Below are experts of layer 9 (counted from 0) of a mixture-of-experts language model. Rows are named router (the router's row for the expert) and show model dimensions 160-319. Each number is 500 + 40 x the weight over its row's rms, rounded and kept within 0 to 999. Numbers have three digits each.
Before each expert's rows: a language model's description of what the expert responds to. This comes from a sample of Wikipedia text that the model never trained on.

# expert 47
Description: Brackets and line starts. Opening parentheses after titles, line breaks before list items or headings, hyphens and prefixes like re, un, non.
router:492552528449454492445448567450432463529474470499462441536536450561427469507486491567436476478451483529501451544534413493497458531514464523466436387471470528469567485496561521550467447540520487544606444444462467533567465503535424606548506493517460469586455529494434477517516429513506462510490471490576508486502508508531473500542503530478477502508451523469540452510485458474500505461535488508565521513527472504489405504534509527530495487466434532480511516481547536443523461534548553

# expert 45
Description: Years and appointments. Years, ordinals and career verbs in biographies and office infoboxes, such as 2014, third, appointed, and list dashes.
router:509544479550438525453520562490480457523512455510475469531528386537476471437481518559499430465516527508527410491474470519494452547507508514482477452455513473475536492518520465567519511514503496517505448440460495484564444481534511496428483548517504459537484565492464482443484521492493532574481457470504398532535533542508480449565523476546452513469545481529554416473437526508554513485448587540514532499495521497514481522550439447485532426517485568469423556451588570498461471518468578

# expert 42
Description: Letters, symbols and LaTeX. Capital letters, codes and LaTeX math pieces such as mathbf, braces and subscripts, plus letter pieces in abbreviations like DJ, TTC.
router:528414599558489481454425546521452499498516429505492520514501492572427475515484530492543506439470485496516508507554505574538522512550450446469456468479509532489498496493462508518491499471536468510627408481467524501480489497571579617451532463545525455549502550508463480443498512468502467500528514461517476488482463518553494487563502499438449433487551468519532478511525429479488442455443462523536471510503541483442480517535501450490480478461509454484511500457584552554486502578483508

# expert 9
Description: Foreign name endings. Word pieces ending non-English names, mostly Japanese, Indian and Slavic, plus common first names, such as yuki, shi, nia, David.
router:569473503560501466455399449445504504498517563482476576461493432517478518559488475489543444468506497541528504494455503568511450428454458440413460527472535538494493423512459537529501480534521456539494426527417504469494474477508568620545546494585481480535472518499536458413521508487486526537509475507466501446528461477540430442524462526525480430481556534512506481483415485438552561487492524521540492508512479493510494508516469451550475476502491462488499535475560549559506564467490530

# expert 17
Description: Table and list separators. Pipes and semicolons separating cells or fields in tables, plus country and state names inside sports tables, such as |, ;, Canada.
router:571512532546364525493477502371505491501531534497559499506550403549452488549521455499511505522505501510425439492435444518541462484498533400444420487519516444484521492475439458570494426518493518544490425478478404496520459569491506491517526510472502431518504524429438493486435469524488426478486497486551460481513466524542539509523504448475502500471526545524562445435506459513497606502530537495558565484492462527468500516482548450527479470509505478474545440486493498523479508552557430

# expert 4
Description: Personal name starts. First piece of a personal name, usually a capital letter or short syllable after a first name or comma, such as D, Al, Sir.
router:513530499522472532480484506465458499544509488520511465566559520535396502489478477494477514456460523509463560495539459503476478499527452502382426430488426503457484464504526490489523459479518465488521482482389472526467422500574444576471492442565536490512516507520473521534433469509448451533534505475494455476527481519514574512491509477501486474537513513461556472492482477485525503435458508462547541441513483542519437570493486451577503547498504564516470458464539507493501462567542480

# expert 43
Description: Table cell separators. Pipe separators between numeric cells in sports and statistics tables, plus number-related words like aged, ft, approximately, estimated.
router:563521497527487547467530498479525540475503499489494442477489401568438515487436458568537495492556535460485480517497441545498480523567443389488498497504476541475479501550580432547457423537483481471555431477459542459485465474483460498540483460489480433500480532474447507511452512488483401515545454549528405538510467482549523465527494540490460416453553481497527477486524486505535558419512525527510473520484451479482496432518533459533494523539512516492495553499546485538495526602516481

# expert 34
Description: Prepositions before objects. Prepositions introducing a noun phrase, mostly of, in, for, by, on, after, under, as in spun by hand, notable for.
router:569548561528490528466433522433527484572482511550547514506558513504444501505421513470472447481468524486537496569481495563568457459513495446515433540465488525436396486516552438593469440533552488500569488504438466509506480480523553506532504561497547471542454505524469476454417469514478531555444545385476479543534503488516474459497508496528418446468527566481549498506449507525567469451505462541514540462558550535479461469543494577576458485473508469505529530474498465415463536525570531

# expert 62
Description: Location and route words. Prepositions and location words in geography and road descriptions, such as located, from, at, near, east, Coordinates.
router:470489495555517558499542495488537551492516559463499557527538446546430526496442451514544472456517474570527449547539493543526492523521463444468479498497516558429497492511577537530493493490508500519478418515477481500535476472472469598534574471508507402525490479522472544497501509516527477563542456454497450502527512422517528515534444514440500503549516515499508538456483507543534484462458509518566545492458483543491478502516489510527454535476445473481472479530510477509493561500585470

# expert 54
Description: Personal first names. Given names and their endings in lists of people, such as John, William, Robert, Daniele, Christopher, often after by, colon or pipe.
router:586542534529491552434500527413463482546579534493571502513526473534438566549509531480534479451529528513512521537497505541537457426470474447465487487481493432494475458457485469523481506544583452541452432451444478444510480514487490569531530527542475455518465510507487460487485499480484485586493473471463463437522452550498512491553519488482471448453539549465523450508445493455467550489475532486522510498484536498478524525483472521568496521517503506506490560396535542515500524474517464

# expert 19
Description: Place and team names. Capitalized place, institution and sports-team name parts, e.g. United, Royal, London, Luton Town, Bengals, in club and league contexts.
router:476524581538435478423494475441459535569473548563575560519496422494412518504468541524514501496475527484575478519493444568489519465474450474478502424480468487501467501494503469566463528504524508551495446552454470532568469474537502521533519498524496466482487459458461476520450481449469506508539460471532460431577478514512407462496526498433494532454548520460459493477498516527522480514480477447514511484512503475547443548574546431476455450541500503439519456500511568529516528481514505

# expert 8
Description: Table column pipes. Pipe separators inside table rows, mostly after numbers or names in sports squads and election results, plus semicolon-number scores.
router:669485575481431521460489561465531525492443496492559523513511499523403453493433483487538497526499531481499501532490461497456508537548489424416477505474486493472533466481549537569452514487511525483464400463479499495508455465452508487445570521539463484569441479508508480496444455494481502554482489529552493468556436492582504502497481492480480479466542548474476484475493477488519562421460516553513538463529507475444453565519525414542520522459520532498503490444493480523448490482480561

# expert 5
Description: Group and place nouns. Nouns for groups, places and bodies of people, often plural or after "the", such as team, family, States, Ottomans, players.
router:562493577537487537488512468405440490559528477546550493522498492545471470503500469499474555504470486522566507546483396513555428462465488489487483531562475502517432481470426500530472487511516504468592465478440498528504455457487453519516542545527518489541485512540475451566499527499520481537462555407509445472560518540549522446516523561508514501459558526492488517486418509535506537484496492505500566467510568474524482573532509419494481441552487472478516498466513480525458512548495423

# expert 23
Description: Foreign name syllables. Mid-word syllables and vowels inside non-English personal and place names, often South Asian or Japanese, such as Bur-i-ram, Dam-o-dar, Ka.
router:558490630590465560453486508463507507501501509496540509483609370546477479475514511443504447461484548526505512532521466505557533539527397452418484487516549524438541448509483479489492451500551516490508480522474462508544441536503496525538458498518531525489454526473465507481507436445468493512464534512477477435565459478543525419473491495496458470464550514460471471537410488489519520466466542468582477410506447492466407529507521497507494554519463477495487473541573475541539544516611512

# expert 63
Description: Place-name parts. Words and endings of proper names for places and institutions, such as Valley, Creek, ville, ford, City, University.
router:532501482482495487444500449442467509562459523550425503553496483525463553456498489546475449475490523483570465478426500597501501493564565495504520471416545466471458457539466427502490493493591463558504493485494506476514465431520542513588490495487474428506505464449456532524504448519453523536533531456594455416512422526589471464591490544425479463488493540418480488553438491492464469509486489545580483477468484491531491556559498472527466467462455504452494502444499537501519551508519508

# expert 13
Description: Table, infobox fields. Years, headers and field labels in tables, infoboxes and section headings, e.g. 2016, Title, Coordinates, Species, Final standings.
router:594544509481468496541468535492558514536475472503508450587534447535458534541465513487477540471548501556505416542462458547548516464493504477522470434518543477434530456512510471521477506493544472528527338425497498458566408468483562520492537525508563468531492525523476484409400480477463462554498474437491463444492475437489426484551516547476454498495537578378547535442481480532474482492460550541495506501471466533493542490533516453503488519481438523444541499513605515542515607552532516

# expert 26
Description: Conjunctions and list dashes. Words like and, &, or joining names or items, and dashes starting field lines in infobox lists (District:, Region:).
router:522570522471445463479488520502508485508521489512518509521479507500486471505472444486441459486484492473583411473562435507489488479515488452393464500531514478523446466510456527605492472487517490527457423497424456444520395516524455555498547546507556417478508575507519573440479503517478470438555523425507470508511446539512495492589517427449489504434528529475532444536540469497537530480438574550476572438505501532500474547493494579545482507457531502466482511509501545520508567534591467

# expert 20
Description: Closing parentheses, table cells. Closing parentheses after numbers or durations, pipes ending table cells, and role words like vocals in personnel and track listings.
router:539497505524461554452520478463563497524430474475496472473495474550497431554456479522478455472490546470459548548518404596470446463509497459487512497489527551481499507525494493547511440553532509490508339489473501411533438490519517562512491485501522490478430494520488526459483488471501480518510429442471453528570495516515488477550555494402488484483500516468574460546477533501559590511536494490539558418528529540467504565488472459526532444486476559415538500494506554515534498554584496

# expert 18
Description: Main verbs after subjects. Finite verbs and -ing forms right after a subject or auxiliary, such as took, uses, report, and prepositions like of, to, with.
router:572485556548471598497475484480494480514525512434481434510520481503494499598478484557530447489468475540529509564563518554516440470481458472504446466499458560513451512524550482600483435538612472566505464483486478463451489501501502513488523526564483467459542485513443480512462539508476499523501490431476419418535515490523445498550538468486479456504505537484502494522477426563540548487470566510575506495509458473410483496528520540528496480572493467499492514508496509410560587481552505

# expert 12
Description: Institution name words. Words inside names of schools, counties, political parties and offices, such as High School, Democratic Party, County, plus many line breaks and possessive s.
router:531486526481424512472553493513473440513489488557486509514478509535503527500450523528541537506499573464583516549517494531463498470539431460532468424479488533478442517538483509564438519474517404533559493545453511514480489516551479574453511491526534514525510482482540569495498488488500497514530460492553475476451458546510499475513518550549487528514523563526567473478490394521476474475488514568573549460515488539475461452644475532558465432495402505465494477483576506499507511512537484

# expert 39
Description: Census and stats tables. Numbers, percentages and pipes in census text and sports statistics tables, such as 0, %, population, There.
router:505488513493496547481520468489481550467426556459575553496526447521442510529456470493435485506507535544543522482568485556549426481499477443478490485551436547470467429448511525567512488550507447499542398532480546479464504558508477541463516479504527360503495469435494456536437495472524497523469473464527437513555512498538467475498512486510501470487511502525555472471485496535482504484484477579521547405480499463441519540549497484629394514481495491481568526565498512495469493548522501

# expert 14
Description: Biographical clause connectors. Commas between place names (Philadelphia, PA) and verbs like was, had, born, died in biographical prose.
router:548485545476451543461468482474561472535500475499568463581482463495477509480472472491485463543456525545532458559458502530511484475515431458404495466564556546474459492515447472528462449532501490479586435513470499475529468542470483569522573507502512470510487465491450558534461506508457519511544485442513469503499474508531481510479513520532460517474566526485484483448465421527500485504504519447501515524517474501456536511497496453528441492429558472479504459494516477565496479478573422

# expert 0
Description: Sports table scores. Numbers, scores and word pieces inside pipe-separated sports and statistics tables, such as 2–1, 0, (3), and club-name fragments.
router:603485490522412486483455433504485504526490516521551551480517412516402494471485472541515420505502552528527476503423474570508499444477472464510463519504495550507485508477462502595501490546541503503514398522484519547528436508520529579484522507502514452548483529472476479524476467481476478576508403494548477518545505562550474393524468536483531451461539529509522456530470478499479544513511495528487565451526515509459468539574430488485437469521519488495521550492531515528523518480544545

# expert 22
Description: Section and sentence ends. Sentence-final periods, line breaks and closing == or === of headings in biographies, such as Early life ==, See also==.
router:550512553559498566437488427424515489547527460555541422470488493490467495484472493511430499416494489531486494480525486569480461471535456520488484391499496434471506492494523470497467446461506407488549405532472496533486494495467484487522511514548506438527533488481414513529464446486490465520508542440479438475497399527549539499522506467479493494504596524444510472463476514487495475495487569518507497483566481477447450450520523431569529547528463493489523535469548422486509584505513478

# expert 2
Description: Line breaks in lists. Line breaks between list entries and table rows, especially in species lists, track listings and results tables.
router:495477529513479506481457525479523461567552512505522536587522517516477505538471535567418522469437526558520511542523497630484472457462492499477443431501565476523534537482463451510482516465519396547524445506475456477519436515515473561522590552530518396538473509509469556497482552493511441532489522409468487432515461550532499501546524476467519477467502549478582504502478475492574524519476494520559528438543511514457499543559528533529539522433523514466505474507569546442566565519528510

# expert 24
Description: Place and organization nouns. Proper-noun heads of places and bodies after of, the, in or at, such as City, railway, Army, California, Avenue.
router:519465524513456506484448468445491502507524520490535540518500456514415507495540499511507470521438490500532485538452476513547492491491424410500491458484463479476464464432435551554521515503517499537549436502472443472516512521473501533476513488612548428525549489489486474504537491485478550542489495453522504437508447491533467439547473537478398454515579496545520498541420463573528468490532509493572500532574537468514370485606490475532461465502455432505506494497470492553495480475492486

# expert 53
Description: Surname endings. Surnames and the last pieces of personal or place names, such as Smith, Jones, -berg, -wood, -ley.
router:510512494541455527490482523447418496531489440514478535502490487508473504489508434535534446523505477454471512525463466497557503502514495444488512519502540510464472459523417498547488513524544461533522456514448461525472449457587586534539537485514511492503531498495445492486500490505531474525481500480532421494547389535590454490543499562489536467468562506508482455481435491493514471473432481542528497480511544458498484506505545433512486453446492512510474524441528523533500501529506510

# expert 55
Description: Biographical list details. Birth-year digits and separators in biographical lists and intros, e.g. (1861–1899), born, was appointed, politician, commas after names.
router:569471511512512574495442521463512430515497490576547412539492452526451425547509457526476468505466508515502433534506444548555413532489434487447511488483508505470516466494500486482503460488484486475632388492452445486448456493508516539485552476480508478553458505505480484497420500479527476534507485505452470501525460546499532459489523473462467548530577477408486432448459477428502543442487506468558535473525498550526454520499503541503500516432472499525426523454547497493554467523516493

# expert 30
Description: Sports table structure. Line breaks, pipes and headings in football squads and results tables, with position codes FW, MF, DF and scores like 1–1.
router:552462579528482502520466451488515531559510488482536538525566456551489482528499586490471420450453517590480505520546464561449494413478432500502462448550447527446514474509492456549526518484577469549560432503475508473530430513588582546416510535483484474518417501560489512486447536493481469501446472436482468461480459543495432444557472519489498501451491574460541508533496479530469495495456496493533548462492514477484529532561454507473505500513520576455492439534582509497512563519547565

# expert 40
Description: Modals and negation. Modal verbs, not, to and and before a verb, plus adverbs like also, still, such as can, would, cannot, must.
router:577508493547445513502449498440411486553514465550459518523461449510455471494493577492462406410512456515500557530510416523477409483559509492478451508471471537456504528483537503583483497519584497484598485453388516514497468492433534600505517520451527451540522469472467562558481511521443466571494535481476441534561523518485538467528469480481540514442546599517585453528424457541527529515503539504522434532559538532449459480482500534549533473477519478503551501481478435536507559527486474

# expert 7
Description: Function words, conjunctions. Clause-linking function words and copulas mid-sentence, especially as, if, because, that, was, are, being, often after a comma.
router:532491576520484492480490562449492504537484513530535497523488444505471449473404541509470446468476519425469420522507438565508432513512495509450459468489494493460438457482463467538506476539548496468492442512528517448544453580510543528508507509513528482587451543546484472478519437470456478539526492468519464507578436531581458418560492478482479487478500553465573457485506517545489484508498546537536549546500500507527516549540505552578495486560487528479470514549568557486481581553488532

# expert 57
Description: Title words. Words inside titles of songs, films and albums, often in quotes, such as You, Love, Night, On, My.
router:519425478563480511470471506452493538508501513450505571511520479512470497538475490529499433520546514486522455544419489536494482425476475506507473459504538578433425440533565437564510451540543455571527460491438513465504465499472433548503517499561477489488448504501499534406454491532430571520556528482518484488540438458526465498520472495463491458486504568445478445556485502489523451447489573543507517510489505512511415564588481467462453492503397438448537543527529517503504562514478492

# expert 32
Description: Determiners before nouns. Articles and possessives such as the, a, his, their, plus adjectives like small or large, before nouns in narrative prose.
router:513435541463476521457438518454439483508505463541578520516507511537491490485416496551555501468443567493473519467546463498529453438495437461484461444506497582503464458472523494542494493535526458531590471484461464445528459540548523570469510501535523504469502482522505515387484512590445452550504507401553497430532446524463491461504495528511429464443588507466580497488471450549526494489465512522565498481531517542474506505544448476538482495457488464497496582504506536463528449519529524

# expert 33
Description: Affixes and apostrophes. Possessive apostrophes, hyphens, opening brackets and prefixes starting a word, such as 's, un, pre, sub.
router:530476500515516463487490501461382472602513474542474526485552471577377509450476545549446488497525556597530510490563489514498428496529482486459425423467460489531539493506567467537470464418526480480536461542463446448541467504537505532461507542512549473525459521502512495476433398531492519532496484356485446519546528528557534469509530460502478555467505489474545458576478533568523502461497544524501534489554550501463444492553540447514469517511447569497512503538544492551552484555509550

# expert 29
Description: Closing heads and years. Final words of titles, years and section headings, often before a closing bracket or line break, such as century, edition, Committee, (1912).
router:569489556555433526448481505507487501553530478497525518535473466522515449503514492556452502473490524514452519571468485521529484481518541509498501500500485582489525508505466512515507539542551490504534467519461498467538435497490529583428511481556552449468468537504479482450483542537502451536477530491516439544490452458519468465524509501456468460518590615478519503473436459500458539475502443529494523509549552509511481489532461424540496418476499530414483487546504522523456541526527446

# expert 38
Description: Foreign name fragments. Capitalized word pieces and accented letters starting foreign names (Me-mel, Go-ñi, Apa-me-ini), plus coordinate digits.
router:506545554522526467492505466445492486507468451470475485515549446526443534502446467452531460530510523512528526569517507595527510519530522438379412473449448486547473472541453485501482483520553514546482405497449511437475387531541502611432525490539466523513476495519491536435477498509463507569475493512482463489524517492490555528554500444511451472479568493425503494481514506489519463460429520471501553444500403471498551524594490482586568492573496462508528445517557503527552477499544437

# expert 60
Description: Quantities and measures. Mid-range numbers, amounts and units in prose and tables, such as 15, 17, million, km, 5,000, and dates in tables.
router:499484512504493538497428470436519539485505457509529515529565461515446499515544486511408475474490483546519472508502477493601511514514433466525505463492494579492540424476465514585531487495507472499568432486472508442483501505536532510486514488514477504501513537505409462452447499465462504531440449479515519494496491497525455461503492487559448546513528606481485457479500488465485470431505493527521475448549543492470521606568424506600406515524453501460521520506469520499507436581552509

# expert 27
Description: Kinship and narrative nouns. Family and person nouns and pronouns in life stories and plots, such as father, died, daughter, she, plus word pieces after a.
router:528490510535427581471490549467411530504501481549483464488566425568474531473407529517514468477419463595522470516532468561547446418454528467472459501490524520442547449487527503509483496511567549496507455451454477501442453443437483487525541496506492486474480492480488494537506468531493524493499511469510457491510471551523462498468506479538476485561578525514551530517479478489489477508434536531527548506495528420473452490526437541548521496499529519441562560451549492522486544521522481

# expert 3
Description: Pronouns and connectives. Subject and object pronouns, conjunctions and adverbs in biographical prose, often after a comma, such as he, they, also, but.
router:533496514527478569484456549472445539562494438599529443484496473487510451521465558526477470481472441509515438497554433491519502474502549483475436524519488545457535420480486498504468534456558486551540469514476556510484461500500534564537519496563526475539549554556461535537400460543520541574512492436522452534594465466531539443595507498480487521468565528532500416464471473450497502465497494546503522481515478518478485435504449524548501436545526498532495569509520488590510512487530448

# expert 44
Description: Sentence and section ends. Line breaks and final periods ending paragraphs before == headings ==, plus heading markers and table divider rows.
router:489490505551505569421435540452475541497485431514479510525542460508478501479507493533478438442538458526501486518504492529506466506564480460536485466479473436519405475497542516495459465474592484533555464496439505519497488470450548490504486478484546525561518449476478567478470462518459445506468563452474527522500450526519486496495530434537440470487527546511522554523405497509515486547439533540547494470532529462408484479564468459557496520581478490532466508454537449509478570500496447

# expert 59
Description: Clause connectives and content words. Subordinating conjunctions, sentence-final periods and abstract verbs or nouns in narrative prose, such as when, because, However, worried, sure.
router:504541485583476558443461527440424519543525500514544476488526468545504581500487515500472468476527535554462437483454495613523436476497434438501485471532431534504529499479604446524491522521588484525524471481461469457408434538509498481519494510510489511499561468501528487474500480566452503513507519458512477437541475492568522462548529431502453487492582584505553470475494491488495513513481557525538503487495480527508488503562507529526471469509465510433530559491551509450552594512490518

# expert 51
Description: Small numbers. Standalone small numbers after a pipe, bracket or space in tables, lists and measurements, such as 9, 10, 14, per.
router:521428540537507549488539539490547509505545487512469533511529482569469494501481527558486417470500525486480485511547483487497515512581417460482429437502567443496545422533509531601555459493524501497589449479530499497474525486518526539462509522557457418556497482509455559460422463509435558567447448507502540569548546498543507504500479482548503472494475589542556433535500448511503509519516493519518531432553577469442456545502530533545466503506489522489544493510477516468486508610530450

# expert 10
Description: Mid-word fragments. Middle pieces of longer words and surnames, split inside the word, such as ig in Navigator, ordinat in coordinate, er in Confer.
router:564535542502433603451520518476519558531477496467504477518554453503448458538471524466502512453481467516511466522575506525521548495521452438476531495548555500484459477478511485512460419494526492517551492457506465503494392485478506493552484495493502532535515458445468553412532435503434466445497483513507460408543522527582508448485488431426501490471573551531480563532475499480550527477497533487572525542460529487477398532537516503586466517511484540448523469553539461499502499578496565

# expert 25
Description: Personal name pieces. Surnames, given names and their word pieces in people's names, e.g. Smith, Thomas, Singh, -sson, Ryan, Trump-ickas.
router:570514490501481531467469479483462484513475481578467498517503504509481492536482483518467449479481528496504541505516493509528525530482475400432524529450491513417510452474520519507516452518546457499492465479425493500501495445537552534533469497485504475452511527494445495499492452477446447494464510492475437493556409477516545488529490517499494422519575519427478523520410523411529514464515543474557518476523528532511452521524491499560548553466495476485444489471539525481502550519544515

# expert 41
Description: Name-initial particles. First tokens of proper names, especially Romance articles, saints and first names or initials, such as La, De, San, John, J.
router:489518520527451551437501504457521495526524489517525547525559470485386583483487490456517464473465519511509510470501480547505459417518524476410431423490508440536509445539513460570481479525514474541453463482426449413561472494448469613489587509588473449509444443501519489499499470482452471593522503433506433460580423571503432551545516436471463477495581583494522453490515451481516462499457515445522547524496520458485467532522543520556485509493443489513469486435563546486547550518537448

# expert 50
Description: Numbers in table cells. Years, dates and small numbers inside table cells or chronologies, such as 1986 or 3, and other cell values.
router:548391528584465515419464521429461491559462494431484549513454516515446433537430518493551490534509519404478517480453463566549581478517518494510449488489504500498492467542439560493499551506504491510526445511474535454555475502545528526494575453530498514488513536516448501478499569494523515504449466396533452500467445559587435432521502556488499449471555522552500487412448469499549496518430428596537534485564525483485516480531472426563421437476499475460477537461552528490518486543519542

# expert 46
Description: Proper-name word pieces. Capitalized words and pieces inside names of institutions, places and titles, such as Royal, National, Historic, Ken in Kensington.
router:499551498462404565456538503491449559468479498507537512519513503513460477424520527507458466520426510523450511552518472491538496509503473521483477434491532523495469417492573499506451501510538479520477510453458457478508469447486510527538496497529515482481510492483420554489428479484460526524455503499578459446510467490587515503573520470523501499533542526529499455538481520539548558467560545489560495473501581538521439520522439526551427505495465467447476465511455452422435483525567468

# expert 31
Description: Clause-ending punctuation. Periods, commas, closing parentheses or quotes ending clauses, plus concessive linkers but, although, though.
router:512466518489450599406491535433546519547506430527509496477516456536512503473466477547487465504565495491451440467469486534465508507567465462417468467483440488488451474494515445574536501515585501515554396530435460544563492510500488506537507503526504481558471476494503524466448508527504522551555483413508483489538495497488534532496488486465460494494564567510568473492446494493517551519474523518599514539508577479474448493491445495574428471479520449487506574462563524537542497505571486

# expert 11
Description: Determiners and possessives. Articles and possessive determiners opening a noun phrase, mostly after a preposition or verb, such as the, his, their, its.
router:593502546489554449469505511448437463501500499552547506541528426500491477472517553615525437467483512501431495547507478516573520464482432476457503447481480504458472470528469469528474496499514468488538458456480479507495467456522455504504494504551512464493498469430466530417512485547498496567463499438555447458546436570528501471519510531504458564414515511527542404522499491510519530474500512502536528508551523490483445548480453486534513474514459490529483467442522521478549511519521498

# expert 56
Description: Technical spec fields. Colons and separators after spec labels in vehicle, ship, spacecraft and radio infoboxes (Transmission:, Frequency:), and military or engineering terms.
router:489481531529476550415431545446536527556472494504555482514535512514451546592517517432473476495471440517545408493538459455617527539535490446459513469546506483480461440477475505540523517505534498514563456448453468499485511548579499492476516519530478410535515455481422479448460491558437489589492497461549455520532473517540490485509471500466531422447507593444516499558444472502535543488462518470584481491541498544437483510505488473509425484482462517464462509505496429513507474570527511

# expert 6
Description: Commas and clause punctuation. Commas, mostly after years, dates and quoted titles, plus closing quote-commas and other clause breaks such as semicolons, dashes and ellipses.
router:482512497496466544480460503419570486559518426506555530526538517560497464515528463542469468493519500484491431544498451514485457491569469493431488492532447537473487479528446510493483509510517470508578462589416493486528445496525523537520490489489475456496496407480475556447480503553501527552545444403493490463511484529553472473496535491498488585470543559467506497464406476495532489494494496483545490526513555446467489508490544458468511503427527457478476541444566490531466489480500459

# expert 36
Description: Pronouns and odd fragments. Pronouns like I, we, you, they, the contraction pieces after I or That, and mid-word pieces of foreign names.
router:550500482526447497496466563512466572508506515494481511526605429512465483492484505495536479463490522448540432519552435534469485451579493425405462435474543564492488490469509473504516481545561470485546461446441428490530444452479501542521487522505466483531485481507443460483475512507471489544433465459492489518533505542508450543489491543514428481531498556536509476508512465503499459466463535479550517469549470439394450460582515536496552486444520498519586469470512470524576529488566443

# expert 16
Description: Line-start spaces, quotes. Indentation spaces at the start of nested list lines, plus opening quotes, brackets, LaTeX braces and scattered words like can, this, non.
router:558465515538516518410456489457471466534497449476502488530541447593426462496489548562457479486460491490520508509580471547502484475468418434472412524488476504454510542521544507490488406482542455519558464433399433467517436490532461570579563443500535443531514493480504477440392509471443459537486523468489437509514476509540483478519482408391487567455464514486505486491453376505567568466465480510560497531550533535445501484509479457453530515438494527513526505487487509552557559505536556

# expert 15
Description: Table and infobox punctuation. Table pipes, infobox colons, coordinate letters and units in structured data, such as |, :, N, ft, ISBN.
router:575470484518460494447475552480480550509493483457544473495507409511504520502497477524541524518480541534518453470530460446508483523522471440376502485522549563488508477557512526508481462513495501558582417474448557480502488491514506510468501501494479500546442512484506520447508501493500446549464508543552465536549449446521475460556469501508469476475583600494488450445465468483522515421506505490480500496546455572458468525513465471553447444465543526482486517485544534484512484537466510

# expert 61
Description: Line breaks, abbreviation dots. Line breaks ending list or table rows and abbreviation periods like Pt., L.A., n., plus math markup tokens like mathbf.
router:557454494551511481458506557451486497543476448423520512529598470532494528455538530552511494507479547518508431518498526558547527426485526513438494488499539553452453479546465442496471503528521490463565463507447491460475432567499451598549550528525455458472481498522464463461470519561511507548501516479507434448526503544523568494510547581517481417485540545490512454524398421444516436517475483515538591496534468502444500417544518548514456494473505529463465507507504479546524504496564492

# expert 28
Description: Foreign name endings. Word-final or inner pieces of non-English names, often Spanish, Greek, Slavic or Turkish, such as s in Koutsoukos, re in Gutierrez, os.
router:583526581428487460478420520422517542523502563498505507492524443465454453481475540534418454494510486506567466504534475551567487534464473453431500446474553549464466506567511487530519564512521486503485479525477540482459414538465472530560444536538460459509480507478526465427463483511497505520546559541516476438509432543523510449478493456436546432533533533473459575551479472454485501462432524447542543499514489584453523466519489475599525533572526488474520493503509517511510526537557521

# expert 21
Description: Directions and "the". Compass words and the first word of place names after the, of or to, such as south, North, United, the.
router:517496518534444502459470474413441476549509485477524526564533435578459485544500495556466492446425484591520438477535464543530463534445488430423449493481545523487490506502520560576416535516491458535463437507495512469521482521473530523494496452480465423482480462523479558456432490520535500569523500508486427478558486487554458502538514484401428476534520532471483513467426493574576461483513580564544533491522511561442414545552506477464467509542505478506455448487466513475481479482531510

# expert 48
Description: Determiners before nouns. Articles and possessive determiners opening noun phrases, such as the, The, a, his, their, this, often after prepositions or commas.
router:590467556462523525462528546479435504491483502584531531543544482521455484467437536511552489489474511527446453520519511529555509425467526473448476441482504548536470496512438493527505484483521474478524510442518463453514486433523441477512468469584574448510470485488437537408482484515474489582474480407497492486488448548536502506553544528481457523483560485533549482528484479546502500466517481533595504501529547531446470520602503449525478477522414490492477550464528544447591472501515501

# expert 52
Description: List-introducing punctuation. Commas, colons and dashes introducing lists or values, plus words like including, called, named, as in may refer to: and Kingdom:.
router:488499525572487532478497475431566489595473457544541527500520499563480525490486545514475505508487514462486451514538505558506440537483482498438475454442488470493449479527453468502480481468530474498496420552424464471516484503505507515518470484552450408536439439453472460478470494523472490589505486492528478499534518559540421472518439507415410524421505523547525514459479509597488559496430505508589478545528486523474467511537503485508457507483478438541495479432653502531535488503564499

# expert 35
Description: Transliteration and spacing fragments. Stray spaces, apostrophes and non-Latin byte pieces, plus syllables of romanized Chinese, Japanese or Arabic names, such as Yan'an, Shu, Ka.
router:495483588567508500477450474435480485480514491533507530514538459559458551490509547492463491478449504575485529548510499493545413516490434435388391536482505475489500461523525501534464474501553491517550410526446431524563436521565509542521536508549506463570467491472510512498442578536482531540568550489494487517607485478516479469489501413492432497542549493477487488479456480518549496447465550456537480483520548480484440560534449434557539520516481436478525506538472468518529518451548519

# expert 58
Description: Numbers in tables. Numbers in table cells and statistics after a pipe, such as 2, 13, 2.0, plus percent signs, dashes and times like 6:58.
router:563502483502499521497531494460518532486503485477510528474589415597425524506460522526477465474491559548490447479476461523512554455527441464525547500452470569453508445505443450579540478531517479488546417553469546449473413465518514516494546461475445430545520526513487515466441503465517531582498487528489459516541445542535508477541517503537496435487500527475540465462462479492541439458520528567478538462510520480404530591502480521530425495455485491498559568483512515504497568543517542

# expert 49
Description: Prepositions. Prepositions heading phrases, especially of after one, in, during, among, after, and sentence-initial In or During.
router:599520503547532573455479460441537488516499508487557513469543486559471538471411510442497417485473520501552371531472472541549451455489480448496425518498470463489436457473558496564480467546588513500526458461476462484535475469529539489487459507521524471579502516443475510474464449452511510524474596395537430482551482496536443474510466491501469476480557549459533537561415488487537547422494549512510536511602509523456475554548496522528470554525503533488506526513555524471481550518514537

# expert 1
Description: Descriptive modifiers, participles. Adjectives, determiners and past participles in descriptive noun phrases, e.g. several, various, known, named, called, popularized, often before by or as.
router:494520521475523528463460462424564476566500535489489505518499504495516544456519559514512492534459534447445409562524508538565500441466470458441478422478499506528533435464464528549570463510549429482562479492457434517513497443505440527509514509510500478527476468462440513458449514529510496510496452507507475516543472551525485444566486520452454506482567493495574486503480490524496540507461554571552566560490490546509452561598464438568490521551477432470471554495533561492544502502534555